From a checkpoint of a small mixture-of-experts model trained on Wikipedia: a variant of SOAP for the experts.
Below are experts of layer 5 (counted from 0) of a mixture-of-experts language model. Rows are named router (the router's row for the expert), gate (a neuron's input weights, with its number), up (a neuron's input weights, with its number), down (a neuron's output weights, with its number) and show model dimensions 0-127. Each number is 128 + 32 x the weight over its row's rms, rounded and kept within 0 to 255.
Before each expert's rows: "gets" lists some tokens that make up at least twice as much of what it gets as of all text. This comes from a sample of Wikipedia text that the model never trained on. Tokens count by the router's weight.

# expert 102
gets: "r", " R", " r", " tr", "R", " Ar"
router [122 171 143 146 119  86 147 146 122  73 115 161 114 137 210 171 152  88 105 132 113 130 122 194 150 108 155 184 155 100 115  78  89 131 107 129 104 120 136 164  90 138 110 155 158 100  86 133 139 144  97 122 141  89 141 103 130 168  21 131 142 135  82 160 109 142 146 182  69  92 104 106 136 119 155  72  76 147 125 121 120 144 100 110 128 127  82 112  93 156 100 134 122 100 165 175 144 157 145 160 117 114 138 206  93 115 166 142 131 126 134 135 135  96 114 247 124 166  59 114 112 103 146 154 144 145  97 161]
gate0 [203 142 108 107 100  62 205  88  78 115 151  75 104  94 146 129 158 176 168  92  71 102  82 127 134 131 151 159 130 131 115 166  99 121 152 148 138 101 149 213 111 127 135 118 139  63  93 102 133 121 108  95 128 136 171 117 145 151 111 137  97 186  97 142 154 142 170 139  83 133  84 119 159  71 157  85  87 139 127 132 115 120 128 132 151 182 129 100 153  78 122  90 117 119  99 175 155 106 124 146 109 138 145 167 131 191 130 148 139 119 118 122 190 121  96 151  87 105 203  61 121 102 122 151 151 195 142 154]
up0 [109 117 100 114  78 100 138 148 125  86 132 128 145 152 115  14 137 161 146 155 145 140 110 180  78 157 135  84  89 158 130 100 132 116 151  62 136 137 124 158 148 196 123 109 114 107 101 135 117 152  61 106 121 119 164 151  80 168 140  54 143 199 138 125 143 116 159 101  77 162  39 156 142 137 171 172 121 166  93 100 131  90 128  74 110 138 135 136 179 158 130 147 136  74 124 142 156  93 129 164 170 140 119 127 150 155 144 135 135 154 161 152 119 120  32 164 143 106 143 135  67 115 119 125 101 111 102 136]
down0 [145 133 146  98 142 153 128 175 138 163  60 154  80  85 141 107 175 108 148  92 156  89 118 147 114 153  88 143 124 147 155 151  97 165 126 120 126 197 158 139 124 103 160 143 140  58  81 143 132 145 141 120 146 164  88 151 180 143 141 132 144  87 128 106 136 152 170 177 104 111 175  99 153  68  84  97 126  26 158 103 135  73 105 162 119 119  94 121 127  83 162 184 103 162 160  89  73 102 179  78  99 151 168 111 193 131  87 115 153 101 130 101 116 162 111  74 125 137 114  86 149 131 174  92 149 101 130 117]
gate1 [ 96 102 146 158  75 117 117 136 160 109 142 176 117 141 233 127  54 113 185 163 149 101 164 153 140  72  95 148 171 123 144 165  97 119 107 103 122 100 131 129 140 128 101 153 116 113 133 123 169  85 106 113 114  29  57 112 121 110 100 103  76 114 131 163 138 108  58  96 138  62 118 128 138 172 140 159  83 171 142 128 171 133 153 190  74 138  90  89 119 142 105 112 154 190 124 160 126 102 128 113 106 134 102 129 111 135 114 174 143 120 109 145 186 103 145 144 131  98 134  99  80 142 151 156 183  93 154 138]
up1 [104 189 111  93 119 129 136  87 164  54 116 176 112 120 171 102 124 120 203 143 175 143 155 138 117 108  79 132 147 132  91 165  91 129 122 109 187  90  86 126 157 125 126 162 168  95 123 140 144 105  83 107  95  90  82 124 108 100 118 134  58 126 181 176 114 111 124 158 160 109 174 139 108 134 140  97 161 139 112 149 145 132 118 175 122 186 104  39 100 176 129 142 115 190 106 124 159  66  78 200 104  97  92 140 101 118 144 141 130 145  93 131 161  40 129 137 109 119 150 126 105 124 161 134 169 117 128 156]
down1 [133 131 124 114 108 141 156 185 101 118 131 152 118 111 134 137 110 200 130 154 127  83  52 102 128  91 171 189 194 175 137 120  92 163 146 130 166 115  98 143 105 135 127 143 120 137 126 153 114 148 115 178 168  71 102 107  56 122 190 137  95 102 102 121 148 119 149  74 157 174  83  59  94 192 238 113 121  98  88 183 137 124 150  96  96 117 135 166 130 104  90 136 145 150 122 161  58 125 139  61  90 104 100 139 166 137 114 133 131 164 134 134 150 130 165 152 131 104 142  99 142 153 139 167 138 108 133 142]
gate2 [124 202 125 129  98 110 124 152 130 133 132 146 134 150 133 130  62 112 128 111 123 128 177  81 151  88  87 167 121 106 181  61 136 163 104 146  75 141 109 134 126 141 133 151  50 124 140 138 106 140 138 125 135 125 135 126 143 117  89 131 183 135 136 169 113  96 100 203 100 143 120 125 171 118  79 202  36 138 141 156 158 117 166 155 158  62 107 101  93 142 112 141  57 154 138 148 109 204 108 205 139 157  92 166 163 107 128 131 143 177 123 123 138  50  88 106 167 119 139 101  75 117 131 131 123 127 134 130]
up2 [102  89  73 191  91 154 127 146  94 158 134 170 114 149 144 131  54 143 155 165 174 116 149 139 136 163 134 101 123 124 147 145 124 132 130  85 106 171 147 111 147 135 163 136 148 163 165  88 169 105 104 129 122 155 112 179 107 143 127 152 108  86 128 136  55  94 213 177  94 122 104 100 135 153 118 101  95 115  87 113 183 120 142 158  85  96 105 151  86  90 192 135 105 150  98 115 120 121 144  93 113 135  66 164 135 149  78  79 133 136 124 190 153  65 208 143 153 156 138 121  53  99 124  96 167 104 113 151]
down2 [104 127 142 118 173 129 181 129 114 143 119  94  78 119 173 125 102  48 139 138  45 146 136 145 101 149 165 148  99 133 107 164 116  97 101 153 103 121 131 122 127 121 127 139 141 157 130 118 178 140 173 105 192 108  83  83 128 169 114 128 177  93 157  33 109 140 121 120 117 136 202  41 155 196 100 146 109 114 112 147 161 154 116 112 141  50 114 205  98 127 123 155 105 115 117 143  96 117 116  95 128 143  92 153 146 135 124 126 172 148 162 161 159 124 114 117 142 132 155 166  99 111 147 114 104 136 123 233]
gate3 [114 113 132 167  90  93 123 115 142  76 158 125 132  87 149 117 136 110 129 148 167 113  73  89 115 133 156 155 149 161 122  77 139 145 169  96  79  64 137 116 205 206  51 123  94 122 102 110 179 103  98  79 118 131  94 116 121 172 105 102 136 127 115 111 131 113 129 113 115  90 109  84 150  85 159 134 102 125 144 130  91 103 114 124 131 131 168 159 198  74 178 189  99 129 147 185 164  99 126 103 131 160 166 168 111 171 178 121  85 103 161 122 121 126 129 100 135  74 132 180 175 151 159 150  80 105 185  83]
up3 [131 113 147 105 176 156  79 121 100 179 118  89 119 171  89 165  65 137 122  94  82 116 209 140 131 132  77  94 151  91 119 152 135 150  87 130 156 184  77  64  98 102 126 108 125 136 121 150 123 121 154 179  97  94 183 168  58 109 147 164 122 128 122 124 107 127 173 160 184 139 143 153 130 168  99 101 155 146 144 134 134 163 145 189 130  98  99 177  85 160  79 143 137 173  55  89  98 161 124 111 124 157  59 141 186  86 114 147 142 146 139 123 134 172 127 142 119 120 128 107  90  47 126 132 120 120 129 146]
down3 [ 86 156 130  89 178 145 125  86  54 131 139 153 186 167 107 108 117 107 177 183 133  89  99 112 139  82  97  96 120 135 154 188  99 238 165  82 147  98 158 139 104  94 184 184 116  55 141 143  80 101 114 163  94 155 131 111 133 124 130 150  94 107  85 134 144 114 118 153  95 126 165 154 135 135  94 166 121 106 128 140 117 132 133  97 171 130  84 112 160  91 198 169 168 103 156  88 119 127  71 106 178 131 124 154 106 136 157  96 136 138 165 118 147 115 105 119  99  93 119 118 133 181 108 162  66 120 101 106]
gate4 [131 132 154 136 121 168 127 149 125 159 151 127 148 146 124 107 108 112 158 143 146  69 146 111 103 142 157 148 118 131 140 148 116 109 118 152 131  77 160 161 112 108 132 114 158 127 125 132  68 170 123  69 150 131 177 118 119 141  82 130 117 130 157 143 179  85  95 128 135  94 159  69 179 117 154  96  72 188 151 108 125 181 105  63  68 123 150 104 113 107 154 156 112 147 133 161  72 184 132 133 123   5 158 128  92 156 138 180 173 124  80 134 130 101 177  61 126 144  86 141  78 108 148 141  60  81 126 175]
up4 [134  60 105 129 111 140 133  89 142 129 151 154  93 124 142 157 139 119 102 122 141 112  86 161 133 152  78 132 143 157 120 225 168 149 127 111  85 133  79  90 137 161 154 131 114 104 140 150 189 126 179 219 125 101  74  72 136 142 144 111 120 135 141 125 107 136 175  38 145 162  98 142 137 152  83 156 191  74  83 138 127 104 136 184 103 114 140 117 176 107 130 109  99 142 124  88 141  41 180 129  92 177 104 103 177 138  83  92 141 121 130 116 145 152 131 161 177  88 106 135 139 143 114 128 144 137 144  74]
down4 [156 120  81  99 143 159 151 111 147 133  99  79 113 138 116 152 182 122 159 131 148 133 120 166 112 217 116 126  85  80 178  86 114  88 132  96 128 166 109  67 159  98 109  79 123 126 119 157  81 175  74 195 124 151 177 110 119 155 140  52 119  67 145 119 136  77 169 143 143 124 102 158 132 162 154 121 142 187 141 121 185  56 111 161 144 162  19 121 136 107 134 117 101 131 119 124 111 149 107  83 112 107 135 139 147 163 158 113 134 104 126 128 116 133 148 188 166  84 113 129 106 152 104 182 117  91 133 128]
gate5 [136 116 133 146 125 118 231 191 102  30 128 136  78 127 141 149  99 143 222 124 179 131 171 104 116 158 133 149 120 142 123 118 105 145 101 125 106 107 140 108 115 141 123 115 128 175 159 138  92 126 121  96 113 114 141 169 192 118  45 188 127 168 139 145  64 116 166 152 104 162 110 126 161  72 143 119 172 142 144  57 146 168 152  70 117 177 110 132 130 113 136 128  87 107 188 119 133 109 100 142 136 135 130 104  89 116 133 126  78 123 126 146  91 132  83 172 100 200 100  95 114 157 118 137 107 128 114 105]
up5 [154 184 128 109 150 121 131 130 122  68  91 152 105  95 108 199 118 170 141 144 128 141  94 130  91 110  82 132 157 120 157 123 122 112 118 137  75 130 117 104 111 126  80 170 173 127 137 162 134 103  77 130 101 129 187 143 173 117  93 154  91  98 167 145  85  69 161 152  89 160 119 166 201 154 210 126 118 124 144 117 180 175 154  28 156 182 161 100  89 118 148 157 112 122 103  62 133 179  99 148 146 122 129 110  58 102  99 150 102 118 133 144  81  95 145 168 144  76  96 142 124 149 121 130 113 148 144 129]
down5 [ 98 117  34 140 137  94 125 177 113 125  96 120 102 125 122 113 124 134 147 172 173 167 117 178 108  88 113 172 139 169 150 117 139 192 110  69 127 101 163  89 140 116 164 124 138 132 117  89  87  86 168 159  98 137 221  52 159 132 128 171 139 138 133 183 112 117 158  75  93  74 140 166  99 124 150 150 175 159  78 142 117 135 108 108 145 156 110 139 110 139 183 116 137 109 131 156  65 185 102  99 105 163  91 133 129  90 164 118 128 120 112  70 109 124 110 183 160 129 132 103 127 158 191 124  94 162 112  86]
gate6 [123  65 123 137  78 104 174 122 110 142 122 128 118 108 134 191 186 154 141 147 175 130 128 142 146 116 159 116  81 159 122 157  89 129 118  91 232 142 131 118 168 143 124 159  75 138 144 122 131 143 107 139 146 137 147 116 131 101 119 198 128 103 103 167 146 128  78 152 123 154  87 131  97  93  86 166 123 101 204  96 141 106  87 104 121 104  63 134 129  38 121 117  89 149 113 109 149 118  57 135 135 155 186 164 142 111 109  92 144 122 138 125 172 115 122 182 176 174 157  83 100 146 162 171 154 157  84  76]
up6 [102  78  97  93 117 113 165 132 123 175 142 128 116 149 126 135 163 106 175 167 130  80 111 157 145 110 202  91 159 113 120 144 186 123 123 116 192 124 161  94 123  82 157 190 107  96 152 155 155 164  46 110 123 129 162 136 140 123 118 126 145 146 136 170  98  79  63 142 144 153  95 101 153 103 101 121 129 109 194  76 132 107  99  53 133 120  81 141  97 122  95 116  95 112 180 134 108 121 129 195 191 128 115 166 101  89 114 168 124 109 121 126  75  89  91 208 148 148 154 126 108 130 168 164 148 141 169 153]
down6 [129 133 110 163 143 135  78 118 165 148 138 147 128 116 107 159 102 113 144 160 102 129 138  81  98  65 158 126 147 160 141  95  42  69 107  69 114 135  76 175 149 141 123 120 157  94 102 170  72 154 204 180 166 123  74 140 175 111 127  89 183 129 134 108 182 175 146 145 123  63 159 123 130 125 104 131 130 110 137 100 128  82 105 191 137 112 113 159 161  80 124 159 139 143 136 139  88 138 160 174 147 144 143 123  86 148 150 111 152 131  36 114  86 144 110 150  59 159 149 186 139 154 133 139 161 100 150 148]
gate7 [152 144 124 175 107 145 112 122 155 102 103 187 114 107 125  55 126 143 166 173 128 150  89  83 131  99 104 157 168 139  99 185 135 153 120  92 135 130 139 100 190 133 156 133  92  78 137 114 144 124 163 113 201  74 133 142 107 104 146 114  93 172 137 247 118  84 116 182 138 114 112 102 182  93 113 155 150 134 113  87 194 130 105  96 172  99 126 134  84 107 127 111  99 189 142 143  89 120 101 160 102 149 132 149 148 109 194  89  94 120  96 143 112  63 151 133 157 123  91 189  96 144 121 114 166 111 148 137]
up7 [136  75 154  93 125 149 144 223 133 133 126 128 172 107 118 162 154 173 101  78  96  76 150 135 134 174 140  66 110 120 134  89  93 104  93 165 143  97 139 126  84 105 128 130 148 194  38 119 121 132 112 116  56 152 126 148 139  95 140 151 156  91 139  26 144 142 108  67 146 131 126 134  67 174 100 176 138 109 127 116  96  98 126 146 146 165 163 112 167 172 168 134 169 113 123 136 151 118 178  90 160 121 138 115 123 141  98 139 130  71 125 136 149 169 148 136 123 118 145  83 129 149  93 144  51 139 140 169]
down7 [113 129  69  98 150  92 126 113 149 128 161 153  63 123 137 125 157 149  62 138 128 183 130  57 134 155 144 127 112 139 137 135 159 138 140 125 138 142 129 115 151  86 114 147 169 148  82 137  91 101 136 113  80 106 116 134 146 108  87 128 134 143 118  91 132 143 141  99 119  82 110 125 168 170 156 131 112 139 138 136 149 102 138 129 131 119 142  86 224 253 132 119  81  80 104  64 123 121 109 162 168 150 148 132 148  68 130 189 120  93 228 107 128 143 105 138 106 113 135  71 152 121 183 115  72 151  95 167]
gate8 [158 182 108 155 146 136 122 141 172 128 106 124  52 162  98 120 138 107  76 104 173 123 110  83 149  79 134 205  95 210 105 150  86 164  91 123 116  87 108 148 160 137 118 142 143  81  93 100 178 129 141  98 111 160 168 106 121 100 101 131  82 135  50  98 109  95 116 169  89  70 111 108 131 130 168 120 124 193 158  85 194 132 116 197 149 145 140 118 108  93  92 113  81 187 147  90 135  94 122 124 175 179 189  80 132 113 150 151 136  93 149 168 158 143 154 125 154 128 119 125 102 120 142 133 128 135 110 125]
up8 [150 110 158 114 137 139  79 142 163 109 136  86  49 175 107 193  74 123  33 107 135  93 167  80 165 151 130 111 138 192 138  68 121 127 120  86 140 115  82 106 185 166 146 125 115  95 197 140  96 173 141 109  88 162 111 114 169 138 100  58 140 167 129 151 150 135 106 149 184 151  74 127 165 130 136 118 102 169  58 145 115 154 119 151 147 109 138 114 135 143 134 163 101 169 145 108 137 100 159 102 157 151 149 111 125 155 165 167 101  94 159 111 106 158 145 143  92 100  86 104  82 101 121 137 167 159 165 160]
down8 [ 84 107  98 151 113 153 131 108 155 109 171 161 112 161 158 143 114 132  96  98 152  93  88 134  63  92  87 126 105 111 129 146 109 128 159 141 173  97 146  82 175 134 160 163 178 151  54  81 138  90 112 136 172 105 128  91 178 112 102 132 119  80  77 158 116  71 148 130  71 152  85 199 165 143 143 102 173  98 171 144 141 136 118 158 137 155 147 112 179 220 160 137  79 120 176 142 136 126 127 115 126 141 132 151 149 155 183 163 151 139 111 143  78 137 187 130 110 120 119  71 115 103  52  95 113 106 118 105]
gate9 [189 115 112 126  88  94 118 109 144 179 133 180 125 144 102 118 132  89 168 133 134 166 126 158 174 148 105 149 143  81  90  53 118 125  67 135 143 106  57 107  84 158 139 161 124 158 130 139 150  92 125 134 159  75 141  87 104 136  93 140 165 143  86 142 134 100 153 169 123 119 104 111 105  96  82 145 135 124 109 126 127 135 200 147 138  93  58 122 128 134 145 109 180 119 136 195 183 170  73 153 145 179 158 135 168 160 168 103  98 101 145 100 180 165  96 163 127 143  90 161 130 146 133 102 131 172  29 109]
up9 [ 61 134 126 154 130  84  79 109  83  67 136  89 133 113 195  58 106 119 147 131  89 167  95 130 124 103 100  96 154 107 117 148 139 169 111 161 134 128 104  99  94 124 162 109 110 131  84 153 116 117 117  95  97 140 180  41 155 149 159 101 105  93  46 169 123 148 132 126 162 104 109 166 125  71 163 160 135 148 179 123 126 162 133 115 117 148 111 138 191 138 153 156 118 124  74 150 125 171 147 155  97 141 162 153 168 134 141 126 143 189 169  93  90 190 137 178 109 137 104 147 171 109 133 119 106 161 120  43]
down9 [115  89 121 181 133 123 121 150 141 143 127 109 111  77 145 120 160 149 154  99  94 115 140 119 139 141 110  96  97 130 129  90 156 165 145 149 164 155 174 180 119 134 120 108 147  85 102  63  94 145 115 116 175  94 106 165 141 159 139 126 133  95 104 128 101  38 102 145 143  88 162 100 151 136 129 128 125 165  63 136 134 127 137 116 111 149 149 120 143 112 146 222  44  91 102 136 146 100 153 148 149 161 171 221 171 138  49 129 144 138 122 208 106 146 127 157 128 129 111  86  66  57  80 118 118 131 120 166]
gate10 [174 106 209 178 132 136 102 121 155  94 110 123 167 127 129 124  96  94 137 145 104 148  97 129 158  33 124 108 113 132 181 128 165 120  98 123 117 134 144 104 114 105 138 156 138  43  67 152  92 143 125 153 186  98 184 126  83 166 107 132 133  99 147 150 107  99 171 140 156 101 138 119 118  96 157  96  86 150 179 112 140 113  87 128 164  74  77 134  92 162 141 151 111  90 165  76 114  75 148 146 124 117 156 179 104  62 108  87 147 132 110 115 118 122 156 165 151 153  30 142 145 135 164  95 124 117 145  77]
up10 [ 96 151  70 136 177 114 178  95 115  79 115  80 120 149 134 140  98 148 126  81 107 137 215 117 130 151 168 114 130 217  65 157  98 112 143 102 168 123 134 149 146 138  83  77 141 170 105  95 183 141 120  92 111  91 127 128 178  86 183 176 130 128 141 162 170 148 149 155  81 118 126  85 109 120 133 151 113 147 125 121 143 130 104 125 149 156 186 150 138  72 125 189  93 154 121 176  88  95  78  97 117 125 128  93 131 115 145 192 111 144 153 152  87 163 137 117 152 114 213 122  94 126  75 129 122 147 124 172]
down10 [152 146 156  89 127  94  75 160 141 153 157 138  73 141 105  96 107 131 138 138 189 147 103 101 152  72 109 158 166  90 142 121  99 163 125 133  85 161 207 124 131 167 194  69 122 127 137 142 180 131 135  81  96 125 132  33 161 156 134 118 132 146 224 151 164 133  80 119 152 122 123 141 138 127 123 197 102 100 129 104  61 131 150 141 131 135 126 128 118  67 123 145 125 114  93 111 134 215 128  97 164 120 116  96 155 125 167  98 106 115 111  50 158 113 119 167  95 148 152 150 160 113 122 123  91 165 160 143]
gate11 [140  79 112 117 156 131 110 114 122  60 158 158  92 130 127 109  87  94 113 115 137 107 123 157 105  90 176 163 129  83 168 129 134 100  96 140  78  79 147 186 159 181 114 152 107  65 123 134  76 117 128  84 108 121 149  55 167 133 214 141 128 146 123 135  77 136 113 128 114 164 113  86 127 188 129 127  90 136 176 147  95 188 114 133 156 131 167 137 139 127 147  81 117 125 132 121 102 101 183 146  93 165 171 116 155 146 158 117 167 109 190 155  89 110 130 202 183 153  64 117 118 145  93 109 124  97 195 119]
up11 [122 110 174 126 118 125 109 122 142 154 128 166 125 128 110 120 203 125 109 114 108  94 189 124 104  98  97 209 133 153 159 139 156 134 137  81  74  86 124 108 136 188  89  88 179 160 131 208 125 166 135  79 115  81 164 107 139 112 104 149 145  49 167 148 140 113  84  87 150 188 122 125  82 114 130 115  92 152 109 118 107 122 116 164  55 160 121 168 117  94  92 113 107 157 178 164 120 139 113 142  91 132 118  82 118 133 123 162  61  77 131 108 111 109 112 164 162 114  61 113 107 195  84 118  94 109 139 126]
down11 [151 159 142 162  78 155 105 154  58 102 177 102 126 175 134 127 136 128 106  73 117 186 152 157  95 118 116  86 130 142 128 132  76  72 107 149  94 135 162 126 150 113 109 166 132 123 112 127 115 165  86 184 105 122 117 153 139 131  51 139 108 147 117 125 144 124 104 113 132  63 148 109 144 125 195 120 123 130  99 169 102 138 130 123 144  89 115 109 123 117 146  66 149 120 214 136 152 151 136 153  90 134 149 196 155 108 164 103 105 121 117  98 120 163  79 113 134 207 136  66 114 131 123 238 199 101 125 120]
gate12 [147  93 143 113 149  74 102 161 141 141  71 144 103 144 132 131 186 150 130  70 118 150 129 155  86  83 117 147 139 173  80  89 129  89 110 139 143 171 213 142 134 153 125 149 146 134 105 150 119  46  94 143 125 112 132 123 101 135 110 169 154 110 137 188 103 114 162 126  62  88 126  73  94 117 255  67  96 120 109 168 141 194 105 157 147 119 139 141 109  85 126 158 121 114 114 131 109 142 126 175 138 167 113 115 137 110 200 140 119 116 146 137 139  81  85 134 152  94 140 156  75 107 135 167 148 161 106 135]
up12 [114 123 124 180 110 112 151  98 132 211 214 104 130 141 132 184 153 107  94 203 126 161 106 118 161 117 156 141 167 127 161 134  78 173 127  99 111 102  41 106 117  86 121 115 120 158 163  86 153 167 116  75 129 142 105 161 186 111 103 132 127 165 142  80 128 125  79 127 160 212 145 131 111 144  65 108 205 142  91  92 120  43 135 126 144 136 119 113  94 131 118 114 134 139 116 167 170  99 119  78 126  75 144 184  99 106 109 167  94 124 130 104 108 159 119 116  87 159 122 128 134 112 147 129 118 104 133 140]
down12 [190 148 174 163 117 112 130 113 106 140 150 130  70 125 116 145 114 136 192  76 111 127 162 149 109 177 113 103 155  86  74 169 149 132 108 109 124 124  82 172 178  75 118 125 120 127  86 153 134 152 107 158 123 127 133 156 141 157 121 110 118 101  78  71 140 128 110 151 173 140 136 110 125 154  96 140 175 106  82 126  97 128 141  93  66 152 217  93 153  53 107 118 126 198 128  95 155 142 150 138  59 151 139 211 170 142 154 130 114 140  93 178 135  60 152  90 116 144 154 165 103 127 124  81 138  73 119 136]
gate13 [168 151 163  99 117 115  85 134 154 114 102 111 147 106 134 186 163 152  94 158 144 109 104  83 101 103 145 218  98 137 161  70  81 131 101 149  93 165  97 102  93 124 106 152 103 121 115 134 179 100 126 153 161 158 152 105 175 148  63 186 147 164 157  75 101 126 112 169 120 109 104 176  84 130 108 116  55  92 156 130 138 147 107 158 128  86  88 151 109 173 134 142  70 125 141 127 188 197 146 157 132  65 146 194  87 134 106 186 125 109 124  95 161 127 114 190 122 156 120 135 158 146 102 122 120 123 105  90]
up13 [122 149 144 117  96 137 102 228  73 156 137  72 163 124 130  91 116  96 106 160 148 130 137  99  76 162 147 160 190 147 135 124 144 123  79 144 180 129  78 130 108 107  90 152 125 137 158 147 161 143 148 127 171 213 144  81 140 139 208 170 125 136 168 145 109 103 136  74 178  99 117 153 120 108  90 127  88 109 130 121  96 146 130 101  97 112  95 129 159 167 121 159 119  89 150 162 154 180  82 136 184 111 146 197  98 157  87 147 123 151 146 122  96 167  52  80 145  91 140 145 109 103 135  90 104 159 149 136]
down13 [140  59 109 175 127 123 192 172 170  67 143 119 172 134 133 139 101 103 133 131  98 122 124 166  37 103  84 148  96 126 121 156  88  65 123  93 200 139 165 119 128 142  56  92 110 161 154 186 147 141  90 112 135  60  97 154  74 120  85 104 136 147 122 125 146 153 179 106 126 105  90  71 156 169 164 152 156 131 139 110 166 138 146 126 130 179 161 124 117 115  97 147  93 166 150 136  84 147 125 130  82 100 117  81 103 161 114  98  90 142 118 127  95 181 127 191 151 151 121 159 150 141  66 138 132 112 143 104]
gate14 [167 143  90 136  91 113 142 108  80 116  83 134 139 111 161 156 158 104  87 116 144 156  98  90  64 116  84 131  97 145 130 123 133  97 162 143 115 116 134 202 122 142 122 111 161 154  84  81  61 134 131 112 115 104 171 148 120  92 132 153 197 110 136 103 129 156 185 139 157 179  97  78  75 114 157 152 109 137 138 119 180 150  93 111 160 139 214  94  84 101 163 162 137 112 152 170 162 124 153 153  96 153 134 156 205 130 185 146 123  82 146  83 118 113 100 140 116 121 144  90  52 154 121 127  55 166 150 107]
up14 [107 111  61 127  78 159 101 142 122 128 106  92 186 171 104 109 145  71  73  79 125 209 110 194 177 135 136 150 159 161 152 141 167 127 166 148 121 116 146 121  75 148 146  58 100 111  80 155  83 147 112 134 107 151 205 133 121 125 112 143 134 119 145 157 159 113 114 113 130 134 166 167  81 140 125 123 131 130 131 147 110 110  81 166 106 108  99 149 108 224  74  80 123  86 145 105  90  64 146 120 124 113  98 181 133 147 129 131 156 130  78 134 140 178  93 127 161 139 100  94 171  63 158 145 103 129 125 128]
down14 [130 157 112 130 117 166  86 159  98 115 154  99 126 137 145  93 150  81 170 135 147 194 125 153  97 167 160 153 101  92 133 103 138  94  99 182 149 111 135 125 233 122 142 135 129 123  72 151 124 107 124  77 168 105  52 156  85 108 102 100 184 123 145 125 142 139 127 141 184 138  92  93 170 155 155 110 110 159 119 184 100 131 101  95 109 117 124  90 138  77  78 166  85  72 164  41  82 179 146 117 132 100 122 158 172 141 113 115  89 181  94 185 161 162  98 130 101 100 104 128 150 135 114 111 115 157 113 142]
gate15 [102 160 141  71 105 128 148  78 158  76 117 148  64 158 163 156 124 115 106  88 108 135 107 109 117 112 212 123 155  98 150  89 108 160  91 132 161 146 130 147 103 107 136 210 138 115 126 155 124 106 107 113  97 130  92 127 148 148  78 140 140 157  94  75 153 120  77 146 161 174 127 127 167 110  45 123 119 118 108 113 124 168 138 146 139 130  68 114 178 133 124 140 154 105 146  87 193 132 126 179 116 137 138 213 128 180 148 104 154 102 106 125  55 108 147 142 106 161  99  89 207 138 177 136 125 153 155 185]
up15 [166  88 188 114 144 175 128  88  77 110 154 135 142  84 170 144 142 115 137 152 106 151 102 132 107 125  80 117 170 185  86 148 214 136 145  92 158 162 164 116 157 114 196 131 108 191 135 136 189  93 111 117 160 122 178 105 115 119 179 118 115  77 102 161 133  87 169 142 115  57  81 106 134 110 129 125  75 137 125 172 133 126 158 114 147 164 150 130 158 156 163 159 187 149  97 106  87 119  89 132 118 140  79 108 142 111 134 137 131 170 114 150  96 175 113 157 153  65 189 167 124 120 109  93 101 188 117 100]
down15 [140 145 120 103 172  74 142 127 177 155 122 112 111 123 106 179  67  76 132 121  89 151 125  79 152 142 113 119 140 119 194 107  81 136 136 110 154 111 120 112  73 111 131 125  33 154 105 182 158 105 121 138 122 105 164 152 109 152 106  73  58 187 121  64 117 117  47  82 117  91 148 137 150 131 136 160 185 152 190 132 173 167 125 145 141  89 140 113 139 160  92 121 189 145  91 144 126 168 136 166 109 141 160 125  84 122 140  98 130  95 153  80 167 147 177 124 166 150  99 126 123 127 145 100  78 159 117 176]
gate16 [127 189 102 127 116  79 197 135 146 123 162 134 101 100 150 202 145 164 136 226 104  15 125 115 125 164 118  98 132 146 159  98 123 124 100 112 119  84 107  86 118 100 182  83 159  91 103 114 161 111 147 120  97 132 211  92 184 127 140 117 118 108 103 134 176 100 103 132 152 103 154 195 126 115 132 140 128 107 145 100 137  88 141 126 124 166 134 111 113  93 192 114 107 176 113  82 156 117 153 136 111 127 121 128 150 121 113 189 137 106  87  99 137 107 138 160 123 142 106 107 152 190 210 130 135 145  98 123]
up16 [ 99  88 138 126 106 169 123 169 129 151  78  89 181 154 115  71 152  75 141  74 121 156 114  70  84 164 147 124  99  93  84 176 189 145 134 178 131 161 146 158 156 145 116 162 134 169 123 127 164 160 138 103 131 175 135 117  72 212 145  97 112 142 140 122 148 114 110 143 121 145 144  91 139 175 145 165 151  85 134 150 139 181  85 134 124 105 139 117 158 168 131 165 122 100 120 134 112 123 117  81 136 123 110 133  86 103 155 130  69 131 131  67 134 199 130   1 141 151 129 153 163  81  92 120 100 134 137 112]
down16 [212 154  88 168  86 146 162  97 158 145 101 106 141 157 141 133 128 109 198  69 134 106 166  88  83 121 136 138 159 152 148  94 136 146 115 148 183  92 178  96 131 128 190 112  66 160 158 145 135 125  88 135 143 167  45 169 166 119 127 131 123 140  93 128  99 131 157 115 155 109 144 108  99 131 115 147 165 147  84 130 160 144 101 124 144 129 145  89 129 123 122 110 112 156  97 116 193  52 160 130 111 111 139  82 112 180 149 111 111  55 136 104 184 129 117  57 116 109 142  60  77 107 176 112 141  87 107 110]
gate17 [105 118 157 211 127 116 109 121 171 138 136 135 165 123 129 124 100 105 142 128  88  94  95 157 183 155 114 144 140 118 117 152  84 150 132 114 163  79 123 203 104 181 132  74  63  67 204  97 121  57  97 126 122 148 132 154 112 138  82 117 169 100 132 139 135 191 108 117 105 119 169 108 153 136 160 126 114 148  94 140 121 143 108 167 101 119 117 161  80 116 113  71 134 137 126 246 159 142 143 151  74 113 110  90 170 135 132 142 108 127 143 165 162 117 100 120 104 141 134 144 215 155  74 104 161 140 113 146]
up17 [139 123 112  76 131 151 177 146 150 148 132 146  84 128 155 161 158 126 118 129 165 171 182  77 133  89  86 149 127  86 129 122 151  80 116 137 135 123 141  70 153 120 131 192 164 129  43 167 118 175 143 136 153 123 139 112 145 103 194 188 114 220 134 123 105  72 174  95 127  79 137 123  85 114  40 145 152 104 148 131 116 146 131  87 160 112 160  63 148 103 140 177  83 139 122  36 151 125 126 115 116 123 113 100  77  84 160 111 169 134 117 126 115 126 144 135 192 124 129 119 129 118  99  89 114 122 157 123]
down17 [140 110 150 130  78  99  92  91 202 124 129 128 101  93 135  80 156 167 166  84 114 133 131 129  88 109  87 103 109 120 185 121 142 101 101 124 137 178 130 120 171 178 104 162  58 163 184 175  88 152 144 105 131  62 123 137 170  92 178 155  94 131 121 138 145 188  99 148 158  66 135 101 144 137 126 108 122 139  90 133 107  99 114 129  99  96 118  99  90 107 109 193  94 137  90 167 136 167 132 146 120 116 166 102 125 159  98 132 104 137 159 173 130 134 155 105 110  90 201  74 197 144 132 121 116 172 200  78]